{
  "hidden_act": "squared_relu",
  "router_score": "sigmoid",
  "norm": "rmsnorm"
}
Below are experts of layer 3 (counted from 0) of a mixture-of-experts language model. Rows are named router (the router's row for the expert) and show model dimensions 0-159. Each number is 128 + 32 x the weight over its row's rms, rounded and kept within 0 to 255. Numbers have three digits each.
After each expert's rows: a language model's description of what the expert responds to. This comes from a sample of Wikipedia text that the model never trained on.

# expert 5
router:155090116135219117095095161126164110089129168119167114175136147134135149125184085103127136168125093126108143184146115127159052159103150118165135129115106174163140102141095121147047120148145089091183113072102112107155128122118148103129136127153087160174107166121118094148112148141124193191157118069056095124155148102144153106107160190089115142103188076170210130145132113154178112171126073074077156078088115104098136103116130136078107135155174134135098129119131124144076145174176122
It responds to: Bare digit pieces inside multi-digit numbers, decimals and measurements in tables and infoboxes, such as 31 of 31.5, 28 of 289.94, 58 in 2:58.

# expert 12
router:144109163113172127083090178132146052134151106123130147122127115136189099134170150164117138149099120140100100146122078126129127112110125141109139066119155179173144098123125147092055125120107111132111116060080143090180110186166165179083128158177106129172106146135155117141108127103146120099055111100039125121175182115215163092086127121150073138093104118126106160159119095141150151164140106103054145114108091109163125120072092160078094083078157145171120089052127140150128146123121105
It responds to: Modal and auxiliary verbs, plus the first piece of verbs after to, would, cannot, such as will, could, may, cope.

# expert 13
router:145091137139186146082119124120184156127143106135089112070141180125150111126198072096170141142119111151071146177120141121083054113090097148092148145094117141176150118066105130192070142107103122079157179106109096111120142151151113137133110168170112128150123137124113183145112135156096107139136108102061122099131150101214138085108112141074079149104181082126124141139146119143131153175161113115067189174148112108099128149079073154155135131157104118227139122109089109107058152152148148
It responds to: Unit and measure tokens right after a number, such as cm, in, ft, km^{2}, million euro, acres, tons.

# expert 33
router:215115161143177158151101137142154085133140154154100095109147147126149138130186119174137132158142073113085155166126142143133039107147154158137165064143119161179153114080067139159080151142160151100127122070097210122153129152118120149125122085138095177201101126148139131128091145135090172138132098147094090121137148069198163108087128089136127124112132128149216150120128153161126129225147118141068167112136146111121164110067077138116140175100129145143105116083159098158103154148114096
It responds to: Subject pronouns he, she, they, it opening a clause before was or had, plus surname pieces like Wilson, Thompson.

# expert 11
router:147137155138142141143128146117158133140113147102140116163192164172157147114200087132156122161140143142067143175181115126108059187134147108151126080125144154173181091134117156197071146159157118150164076071116182106150119180128103154152125097140144141157114115147132084110113094086157155196128121137055100119129132117186154126083139175136087125064148100130181161146125139095145087137147128106031141075108165149088091088122060147107127099105122160143135066104157097118083170143112143
It responds to: Whole numbers with a leading space that begin a value: dates, counts and table cells, such as on 4 September, use 8 airbases, W 27–17.

# expert 6
router:178146066181162155108123162157175094129110161159145100087125131164130110085145116133161154160156146144104069161122169163124087133143122191136167125138180149154109099130142183153069142145115172110129120089167139085119126166181150126114107139146157099174145181102090113131129144073159159101149123109053100188112150106176184107069154130153089161185126079192196144101114118143209150165112094106118139148132140140068120110115113133136125087144095164205128092093111120135113192165127142
It responds to: Accented letters and particles inside French, Spanish, Portuguese and other European names and titles, such as de, é, l', ú.

# expert 58
router:148144106139134129096116179145175076147109144101162097103124182165129133113189192087181098156123125100124130185099137165110065136084150168198124094157076146179133130099115157146065159171162145133161153069129155123133136115092167145116080177162064120180122194085132121120125143136085118104123049124082098109087137140121198126126123126121080134088154130134159125150112158150120110176142025142053164167137113132111135121091095160138109107117132113171141092095114147141120160077132112
It responds to: Sentence-opening It or This, the verb is/was after a biography's birth dates, and place nouns like village, municipality, parish.

# expert 37
router:162095100164201111096120131196151114113106117130114158157162160142141128103199140160211105228132099151074145183153137165090045146140130156120145096116087146162150085051136090172053109111133163144108106098146142136166135164156159138158115119151102161164085191147140079151148170119092121131128094075057112144133088134160144125093123140102130141109142081173121144141112120127105138195168079132091189142157124138149112123124094115128082138117139143158145097111171097128095184122141122
It responds to: Last tokens of table cells in chart, election and sports tables before a pipe, such as Votes, Chart, closing quotes and parentheses.

# expert 56
router:215125140112162170159156139164124072119102155160130090109177143145145104149174132144130091154114128134128117142106171141155141137147150131149130131202110149188128174067119136136025185153138095150104124065087153140209144153145129176121104130188125126106110138124148091164099114130118180098089109121099117111114160075181203114107072120064161115091134134178143149155100158124160125131089075153043167120170132095122163133096107135080098143121104140176092076102161121121110153135116107
It responds to: Forms of be and become used as main or passive auxiliary verbs, such as was, is, been, being, became, remained.

# expert 44
router:166133119170177097059103151142188114139125091108110107163109145147142146109116116117159116127079099136091094163141099123087076171114133132157181088196057135141163111081081123177054147120124119103170118095140201144186157134122122171170148131152086074162087200125098147127114111128147163130150146089088103130130154086139213093067141100161105147186125105159169123145131149119137078188078143157105157092117119139150133117084098100119103125114132133170178126083129118101120194141141171
It responds to: Country names and nationality adjectives, including their word endings, such as United States, American, British, New Zealand, Belize.

# expert 53
router:211088132145186138084132091151143102105123134096083096093146167114160128079177115143188157158174172193123118167135078110111089172129101154159194099152144104166155100119167123155063133146121138097163079091149139119141153140112084174162088118185148088150135176104132115092097137125127125121117129165068184121142184148162141078054121102145126177129119095164138172110118142144134118099134127093051179112130073089139114078162110169133174134116137136172140095076105135152111169164098104
It responds to: Slashes, en dashes, minus signs and stray spaces joining paired names or dates, such as Severi–Brauer, Garrison/HQ, 16/06/2024, plus raw Thai bytes.

# expert 20
router:187098155142146100135105151115136091148143174133155100141130129173110155144164127099116160152175089209118056168125091127139063129078141159115126087116113208165151095134141124173086126137151137112159114106123170134193142155093112199133132165136148092142103117094121098126128134156085103130065108141110067157131094092182184065090106084099102159127135114198151178131138116125184152185168071150084163113112107112142149128110098170105162140124131170175085108086143127100105154168179174
It responds to: The preposition with and possession or action verbs like had, has, having, received, took, won, typically followed by a determiner.

# expert 0
router:184124113143138135091106150127130066104145098177142120146162184175110156131160101155151111164118146085145119167158158173079060151083157156091175072153097126153166123087121130126063118097144142118166140127083170085180153109134119169188124124183116138139101152158117147163110128085164117148128106091088122110173135078200124167098141140090116145090116111184139127147107169096133100161129103155068149123101145130089169109103083125095121089075101098163164080114096148108103215156117040
It responds to: Ordinal suffixes and words, month names and title words in dates, awards and seasons, such as 19th, November, Best, Year.

# expert 41
router:151110102142136147100101135191155123136128189147137114111140163180127131082152189121141131151129145200132118182143174159066077112107066152094155117171186133138152094076118108151071158121111149124156140096126134143174161151099062143129110100131115168158047105164115105096113192109132176167124186145070153122138148116187193134113087153134061150085123106157156131127119134165124060161093107123070145166152123116102117142108096123110129076128107121182190090116147114148071165170111143
It responds to: Opening pieces of capitalized words and sentence-initial words, mostly In, On, An, Un, Con, such as In 2012, Inverkeithing, Inventing, Also.

# expert 43
router:149106149147136157098099173103184203147107117147131110107138140096144161099160086125152140168164124181129197191121166124097069169137011155095167070186166162164158091117126133139081154110146121095163103092123150147144140175148068136103100085186103105143084112116124126122100136146150150167132070116061113074104140137176169131068086163104144124174139117145158156150138130104184149164094086148082152093128089113130103111125089143106147120124109148148099094076126145136091166116105094
It responds to: Single capital letters beginning a split proper name, such as A in Avaloq, C in Codelco, G in Ginebra.

# expert 19
router:190091131127149120131134145132165147172161172134129105103147203149106138087156164124130117140090119176123149178112140164117119159167146134099180095110138118181188105048136142193091115142158149124125124117098177114147114158147125153140157172131098106179110118153126133141138148119127110159116162119086136122102139097165180173056116156095084080190117087196201153140128106090150132215061083120097153152127118144131115116041101167109113160124106107114095108077179090099108157135172172
It responds to: Periods and word-final pieces fused with a period that close a sentence before The, In, He or a line break, like s., ed., ing.

# expert 27
router:160078112152176203134131166119180123108115075120122097115159153119147128104174108079210174178169113148127183154144177138108141150108132116127186074148186141153172134047095151169072137148122151126155194105113102151145136148141137121099100144170136111167091154177125176137112153114120190095126136145074137157145184139164170087093163098110085130136147100168146136122133166135154086162142125089135172147125161102071101135080133150120105083109169182160137094053133124105100139125190151
It responds to: Short word-start or mid-word pieces like dep, sub, trib, i, as in dep-ending, bus-i-est, sac-red, mostly after the.

# expert 22
router:158108104118142108128103132150169095103147136135094136086118197102151120091150075124152097144118076143123116208136120085081057138141138161139152069154107180146148142102128128158056157099116123092190155077112159168128160152125143166156132185165156092175099144179159083151058129096102121116169166128050142099107108114135180099114144097120102104128108100169150193142116120112143082131167102113105171061132113105144084077120112173107106093099086172130171067094167138152133176138155139
It responds to: Word pieces with k, z, v, sch inside foreign names, often Slavic or African, such as -kov, -ski, Iran-k-unda, Bur-k-ina, Star Tre-k.

# expert 61
router:165080159167180143128104182173143104109133124130099118108119189111173134074179088112169125192129128093134137185127173159115083145135091114123189115161091146153158079094127117157069124162123186136151137074120176122125180173118089115123104159152126157142131165146110157158142116151122137170131069113086138085159119143171141103038092089077163089119114096155145184172141134122115153178133132118040156160132139148076135103136129142131073097143076179178169106120145099143115180138168113
It responds to: Plural nouns and plural suffix pieces ending a noun, such as s, ers, ations, songs, buildings, soldiers, often before of, and, were.

# expert 18
router:185063097134135123110089152165179112178089158147113121127175194155169105121147058140175097125115144124071094198111114150089016139136125143128187054124119147103155115127086084137066128150107150086158143085079105123138119148137150101093155115150127160136119169151121105124140137115115177072117151147071128085128185116163168091045124135167102134108136089125115110154122134142172104168166105080094129127176145134108168158081116149147128091109115104160161081074122106133096150127150105
It responds to: Digit groups inside ISBNs and year ranges, plus Latinate word stems like gener, educ, minist, licens, initi.

# expert 25
router:147117123159109165101126139127173067090145133171138097125188160104095135107149123147167098189137095178119101168136117162152103215110170156163136101196073138168164092139117139145073197116129137091160161085149119103179191172115133141142114146198066123152079181157097135130162117135145116139129119132038136117124175107171152138127114163139109126160136119170119135116084120126151090170151114103113155153132094107110108155115116130111117084123112115220103071078087108168082202114136118
It responds to: Line breaks after = Title = headings, plus short-biography pieces such as (born, footballer, politician, American, Occupation:, and year ranges like –19.

# expert 24
router:152109100147154179096105160151147076165136097103112085152130164150158106110147125088162145169096120116081114185152147143108029153091100164146174116149144204197109149138126138166074097136076114151113109066129187134139146122171138105112177164131131105169062126137126127134124161112073188167128124102058144103144146153177196086154091125124065132125129076195144173134146154152154101177137107151082145111138131092095116126111125136129100136116090107197112086126151105134093163175104107
It responds to: Middle syllables like in, er, an, on inside names, chemical terms and LaTeX, such as marbofloxacin, Dan Majerle, maneuver.

# expert 17
router:159091138142170128139090183193117102151141124153080072095151184143137136114219120110138097121150117140116122145145116185100036165077110145134130088117162142172103109131112162174039146127147130089142117091085133150136156151119127147120127127155138124206120172093120111130132145116156161130157191123105104134127145057197135089087093089115139123154126115143119144146106182168136137187082093143081168120132099132141109130090081140135086134092111120239175090113138093117097121187137135
It responds to: Common first names and surname prefixes in person names, such as John, William, Michael, Mc, McC, O', often in cast lists and rosters.

# expert 42
router:147098151160109146147116156121145115142145186170163091106149131093109165122202112119139110167138128185105162197150112134108051147094170150118185060149152232160156095078097146144084146123152147093143115051148156135138128172130067154107139120155123136157124094131132119131102122180166157114137155128077120088107145062204155100067085116080113091121144115157155149129126152127158148137102104140084163043148102104132129131105061138099070121100122146120109105098127145108091162175107115
It responds to: Single capital letters that begin split surnames and proper nouns, often in lists and tables, such as F(rost), H(ocker), K(ou).

# expert 28
router:137121157174152169106098175127135131128133073147100119158171179110166136101235134127205091127138113160026128192128175111130137142163103139121176099126124189170165109065115123161080148115148132122152074095109177118158140167127143128144084141139136126159077150162120121092139143166130174137140092140073148115151092070161198065104095178118086146132146126187128134139117138093126092161133108114078173153156091124131123099100084152100121147103097126172119088126160147156116170168104163
It responds to: The preposition " in" after located, born, released, drafted, plus closing quotation marks and brackets after titles.

# expert 46
router:168108111147162173118069168204134106122119157117098091142180132153171102106177093136173142183128120105124109198131144132077057162135140142172155095173097143122208112103126106172052116158144149104152117058126146095137137169187115151141088136198112134139108187136143114144145140154152088161135160140058133180159134113148129098107105115158135128121112093174130154124108106134177135147160067128010147119137150153103094142103090136078108103116123153163136072101095155128133135103106143
It responds to: Team and competition words in football career lists and tables, such as Cup, United, Rovers, (loan), Apps, Championships.

# expert 57
router:142072187131134135067082144120159119139112137148092112077124140151119122152176131126096139143096153133134185187073144162097059125134081152134136116135161146160150120084052163133035164159145196130115095127134164132152098144111082137090112120130151082121114134125165107132121137118108082159120128117051127161109152113148162085076147147087122085069205117165141129084107124155174160136113063096111135112163133106112142180154106184071110091123113094219134112096172103097126152099151143
It responds to: Field labels and their first letters in infobox-style dash lists, such as Born:, Died:, Coordinates:, Website:, D-issolved, G-overning.

# expert 10
router:189136145180192165102083179145140115126150157151103119146103169158134116106147130118163100157128125146117181141105154142070088162177115130172176078147084165190171116120112157120060128139097142140157129102143121125140158158125157144100120125149118081150100191161144121137154155084151200163134102136121130084135149102135155136073139166101075142095113062175165141153118129148157067170102073137075154106147116111110168101057088180107122090099148167178171072143204116126090171123147098
It responds to: Compass words and focusing adverbs like north, southeast, immediately, specifically, reflexives like himself, plus dashes and line breaks in "See also" lists.

# expert 63
router:240120165142181124136057157096143121137138155154147126148156150145122168099139107093148133154143160109077078185098175174120062206159123178160158076191092147105125127103131129138088118153161167111171099088157125094163154171146171124112113107170116108118109167151122112121092118136149114063128126139070087128152147116155156090050113119071152144156144091189175149105125130128127139151128097107022173099147105117174146065118095134109137121124118110147108131103081120139134151130100124
It responds to: Uppercase letters inside acronyms, call signs and codes, such as WS-E-T, GA, NBA, CME, ISI.

# expert 54
router:177094083166143163104091147134171101142129086131106111112136173127180126059189135080148057146091140148121113182104186151069051137093140114156129100177146116116121124145112119131055106158202149162141162091096163094118140111147168133123136150116115177157079104128102104092140127141129172096087131141066106082139142137141186117069119106111105154042128101182151185101143121145148114142113118145102189169142116100128146102101110152123109123124097146179155129066151132045095158125139100
It responds to: Inner stems of Latin-derived words right after a first letter, such as L-eg, D-ign-itary, del-iber-ation, n-orm-al.

# expert 62
router:173098098176147132130037101137148081105174156144131145156097107118148097112197142102167129121108100137157139164154153157116032152144126088129139069115152140183201123063124108150036136154100140106087146116143151132200151157135113119149151171119125167138103120112162166106108158113092113157104129143089117149092139085155132107062111083069116122142151118124136183141126163091112112190200060105087139109128073119109176117116132166084111117121145161166102138073098114126090144112150097
It responds to: Table cell separators and labels in election and sports results tables, such as |, Turnout, Majority, ±%, votes, Loss.

# expert 31
router:146076097134150137117089153178157102118114118143106087085139144149113151081221126102137137147059144134080103181184134164106073123075121139110127105180130166145162141096106153137063169145136162084134103079116150104160152147078173111116120136134123156080111149151117146158109156118158117124098081139080087131154117053152152099062141130085109141131144130188179175191122135119098123126157108154032149163082120163108117136105086154113110143116123143217154092108128139101105160127202105
It responds to: The = opening a new article title after a list ends, plus starts of abstract nouns and adjectives such as organiz, such, public, medical, sculpt.

# expert 2
router:155120119116165114084103182185152064173141132101147067150157150126118124123216140099127090153107117135122094182121124173076117150143116152122129112131141130156166142084157153096075189130115086080115121126085105129193136135145086136094130126143162115126154134118133151146094151181134140104134134131033091150110134128170203144031096133078106123131183066133137142146105104153171087158149126167028123105144132119089135097099101154149150094127145179193152095108148094084094138144133127
It responds to: Line breaks ending tables or lists just before a new == section heading ==, plus heading words like See also, Track listing.

# expert 15
router:144114099082183110070105153179178066160115113092162046097118147137174118069120094066119141169117122170140098149145176201124074142126109129155201085154147107168195104076105099140051146153126149089152122141159124158124168109144110076113127074120150152151131160143118127087112128073110129164133098091034105119180166103156179096092127132125136138161151100149148136158125138128107151147126099086092162131127094132097120110122113160149155154080096115173159100098152085134071141122167122
It responds to: First pieces of words and names starting per-, trans-, super-, ep-, as in Per-cy, trans-mission, plus taxonomy labels like Order:.

# expert 29
router:162131129123150130116105072190174080121084077127086139129164139116126123077141107079140118164108100103123117189100149118069070151130113091112123121180130154153152137079118173120073135128146168099145113053082136167183129127124157101115150201184129145195113191158150136125134114146117129142134120111055132107147148089191098070036107138047133142106159122137133136106164119122122077197132111112103151126137126138093112126133102181174137151146067153181133131046119122106115142145138132
It responds to: Percent endings and decimal percentages in census demographics and vote tables, such as .6%, 5%, 100%, plus nearby bullets and words.

# expert 49
router:174113167152188129099134155136167106160091123112133143127161133137159108115171126103132104155104108139138129170137131163156119123132120108151162127167070194208124159077109117138058136151106163126138112109118142164188143133143100126090159144178065163117074122133151103136120152138153153145104119090090131098086134116177214121047112098057081131082143078125142138137115116128213093154106040133033160132145105128087139142071094145089130153117130153167163086121084116107097157121149122
It responds to: Forms of be and the participles or verbs after them in descriptive prose, such as was, is, been, found, located, operated, occurs.

# expert 35
router:188100154144165174140117131138120154094099102101130123142167133193136125089184074117179119185151181124133185193100088148117115179142154117156192097107144166146148094119106148159075125108169105143144118112137113122191163165132125151144148168185129080125085098161124159134121107110080164136079124108085111182158137081140176072121103120130100136110155139161158108145121108163116188144063086132088123116139118169111122139091066110092108110130115143209095091066172115095084172182112168
It responds to: Prepositions in running prose, mostly on, at, for, from, via, near, before a date, place or noun phrase, such as died on, based on.

# expert 30
router:185101124139188152095096156151130145169093143129098095133164169074149150101155099138187123171160139114097115173137104180140007126129102147095176053129102171144140088064140129160108128145130117095138126116139162112185176181155119146130086134126167099171133193150128107106121131135095137144128122135105130092140145066172167124085142165102132130112123106155191125117118138093143134132152137088113199108099110148087092166101087144138116122111119149216052085101150117079097162168154148
It responds to: The connectives and, of, &, or, de, von joining nouns in titles, organization names and lists, as in Plumbing and Heating.

# expert 26
router:163143111164163134110093150131108090146114139164125120111131169149138137077183119077142124132108096154139167214161101158175071138095059148113136117150167141167106089088101164146067132125141163101198131108144162113140154156145111156113104120148137066160141124102140094140063111101087174159155145104036117144142127143164171138104100086115138111120132136178145131190105173177144144128055069108084158176127171142136159124070112132121071151132086160150147078097104081079115134165168080
It responds to: Short letter pieces inside foreign place and personal names, such as z in Mozambique, is in Mais, aur in Nauru.

# expert 3
router:142108138125178142079121169129158087095171122111100072130144153166115144111158143141142123144147169164099113159125155137132079160090148131139157085120080196162171075143143130132070133122126134120140084094094152125163146182110114166117150139150117109107099110121114109132137127099058143204048099106077125103146145171193149033059134114120140128090154103157119141121135098081185162197161103163105203118114127148116156122108079160130083103127169184207113082094116153137087135153136118
It responds to: Verb suffixes and present-tense or -ing verbs in running prose, such as -ing, -ates, -es, making, provides, using.

# expert 32
router:148143124165165129136126208114134108161108151165185098145153152152131129087181119107109108143110128131123087191118139122140039154091130142097144115142174126184141113110122181142083137151161187095167130081112107123148153154152145115077140121152152140156125129095124083108092137139137150175194154123063100085139157074168142135078100112108084129160146105135186146189112148128159121141169064107128134152193098110126117159081035129118081116130120154224148077096170122145117165166161097
It responds to: Opening syllables of first names and surnames, often containing l, such as Hel, Wil, El, Sal, Bor, in cast lists and results.

# expert 38
router:191085116116189145105052153191142133143083127142132121168169185130181155113167140132147112170082139083116158157127139148120096117149113150151177101217145174122173103070116116129072133111144116124182089108146168073151124164120093155145105127168132124198130123137145116146070161088089141141144080100062134131105099148223144113085107098087094160128123111157090125111133120132156105167152097131104184140091136134158137099091130123098115107107129157175121076052138127120096193158152111
It responds to: Words inside song, album and other creative work titles, such as You, My, Love, Night, Heart, often in quotation marks.

# expert 16
router:166089093166153137091132108124158065103115116189150089090138158147126144095103133139134110148138146128147121162135119166112041145116078136131142108153137133159118117082092106122070203109102150097164094100074147103152162129114133106149128178136123136127117198107135159122167137124111160071109153094071143145153172109187222056123140138104029135102149117124144195153093112096141162139157082095037135102123162138095105068083127142134142168130108160136140080093150111122084148116150145
It responds to: Word-start or mid-word fragments of ordinary English words such as st, c, ch, dr, as in analy-st-s, foot-st-eps, motor-c-ades.

# expert 59
router:195090154178130154114115175178117151185168105121139061119165153172124139147166169150106157144101134136100066150153147151155060119091197090171130094147160154185184089117151173122047134158172179123162131132058132143161130177118170160112121121117143154105077178141115159169165137081114114104107141096068134134137177129155163122072113083115125102123185125114137151182135118180145111175088117132122139135130111167153130128135126171122137145141101164210124059092144127147089146135151135
It responds to: Line-initial hyphens of bullet lists and infobox fields such as Born:, Genre:, Occupation:, plus reporting verbs like stated, said, announced.

# expert 9
router:167122126159143128112138136152156171148133169150093098134162145128096139116152090124127094170143099158155106171114060159121089182116104143178144084180115184188162111105121146138090201127120110077153084067097148119155139165121122137120122144149141126093097171126099120150151133133119139163095088135076070081117109147188163132091135152109088178076138111130183139111110101136206091189144104149102138123137078189131126121037093093094072159123119121173116090042129101109100169136110175
It responds to: Past-tense or participle endings in biographies (joined, worked, special-ised, assist-ed), plus function words a, of, in after verbs.

# expert 50
router:147095140150168117144113147140168069115163124159133080159179106130110084126186113095156142148136110105121151162139087100109089177090130102138159066165160172221186122107129132162075167086162150119123091062102153110164162135089114159108099169210080148167133109124114144147111143105089127124105128171082121103107102111160213132090085137089084134126176144137178139078130114164165102181111093152101143110150122158148143144126107157069135148114125221172115116088122097140121150168166135
It responds to: Possessive determiners and articles before a noun, such as his, their, its, 's, the, often followed by first, own, wife.

# expert 23
router:157099119122165143119156156159137103152204109124083110081197172113136119088204123145147107162118103128122151190102160119085083148105109181119115137128167152168159155133138156179065116167155134129125137060073148124124131144118148148143099113149166103152131159129148134156093161116121095139122108118076065196128159121226127079077104113087090151132152124175172151139153090131145118184113121116074153190133087116115156175084115115076127086103141098192177126107095100113080140152177102
It responds to: Sports result tokens like L;, W;, Loss, TKO, –6, and goal-minute apostrophes, plus phrases like in order to and Positions.

# expert 34
router:187162093164142143095093180155091094129087137168101094168140156092138111079136100118121086134085149148138143184130146158156012186111144164166112099124142136172116098103136177170069106100128144112152125096127148111151120162157168115091156148146123170185098144091136170152085141100123109113159180099084106091125113171163183138085113121095085140114129133127200175145095167066159129199093084135094151124129099131098166090093109147108104137109093152176098089115141124129139168173152072
It responds to: Middle and ending syllables of Italian, Spanish or French names, such as Al-to, Rial-to, Laur-ent-ian, Sim-ona, Mell-o.

# expert 40
router:162098148171199146110053200146171068156172122145110086099118150106113085159188098095178131150119112141137111213155150125142109139101122100131157122152105181122115100078116092120020124139093157089123134073174130142116126135109150143159150142124121067188086149146165125150158139120136117133130127105070137105078165135128091063087112142106142113142175071110165108138163102162142111157135099140058151132134088106114134118105128139143145125105117088213121094098100089161093143123183085
It responds to: Infobox fields in coordinates, dates, taxonomy and area data, such as ″W, Kingdom: Animalia, Time zone:, death years.

# expert 21
router:205134138156143103143128155127159128112103107190091078141180159140142141078164122110129091110148150154094187198127144120095019162120140157149143090115116154188155108087133170163089144149096120080115149072117118139219115155099121120102078169132117142125080151146163111137145126108123080149124133151098115069125207107176171116088136122121053129131135143156173140146143100104153117120154078118112179116120091122104144156084090134086082098088131100149109108082180084152066130160111131
It responds to: Conjunctions starting a new clause in biographical narrative, such as and, while, until, After, When, plus married and list dashes.

# expert 48
router:182097131154149160092158141153150083175131129169097102081129152108150115102196112116168117140150105092139118208141095145108028152146141124117188111183129152198159131124129124139063167123126145117160121080131119128128173172113155118096120163126133223184170143136120109145108104104130116123146142095055128148150159101170206107090101164103100186173135112158153149127093151107185165156142106077064163151133098159132141163087063122143111101140140130171124137126139098130076161119145096
It responds to: Decimal fragments and small numbers in table cells of statistics and results, such as .5, .7, 1.8, percentages.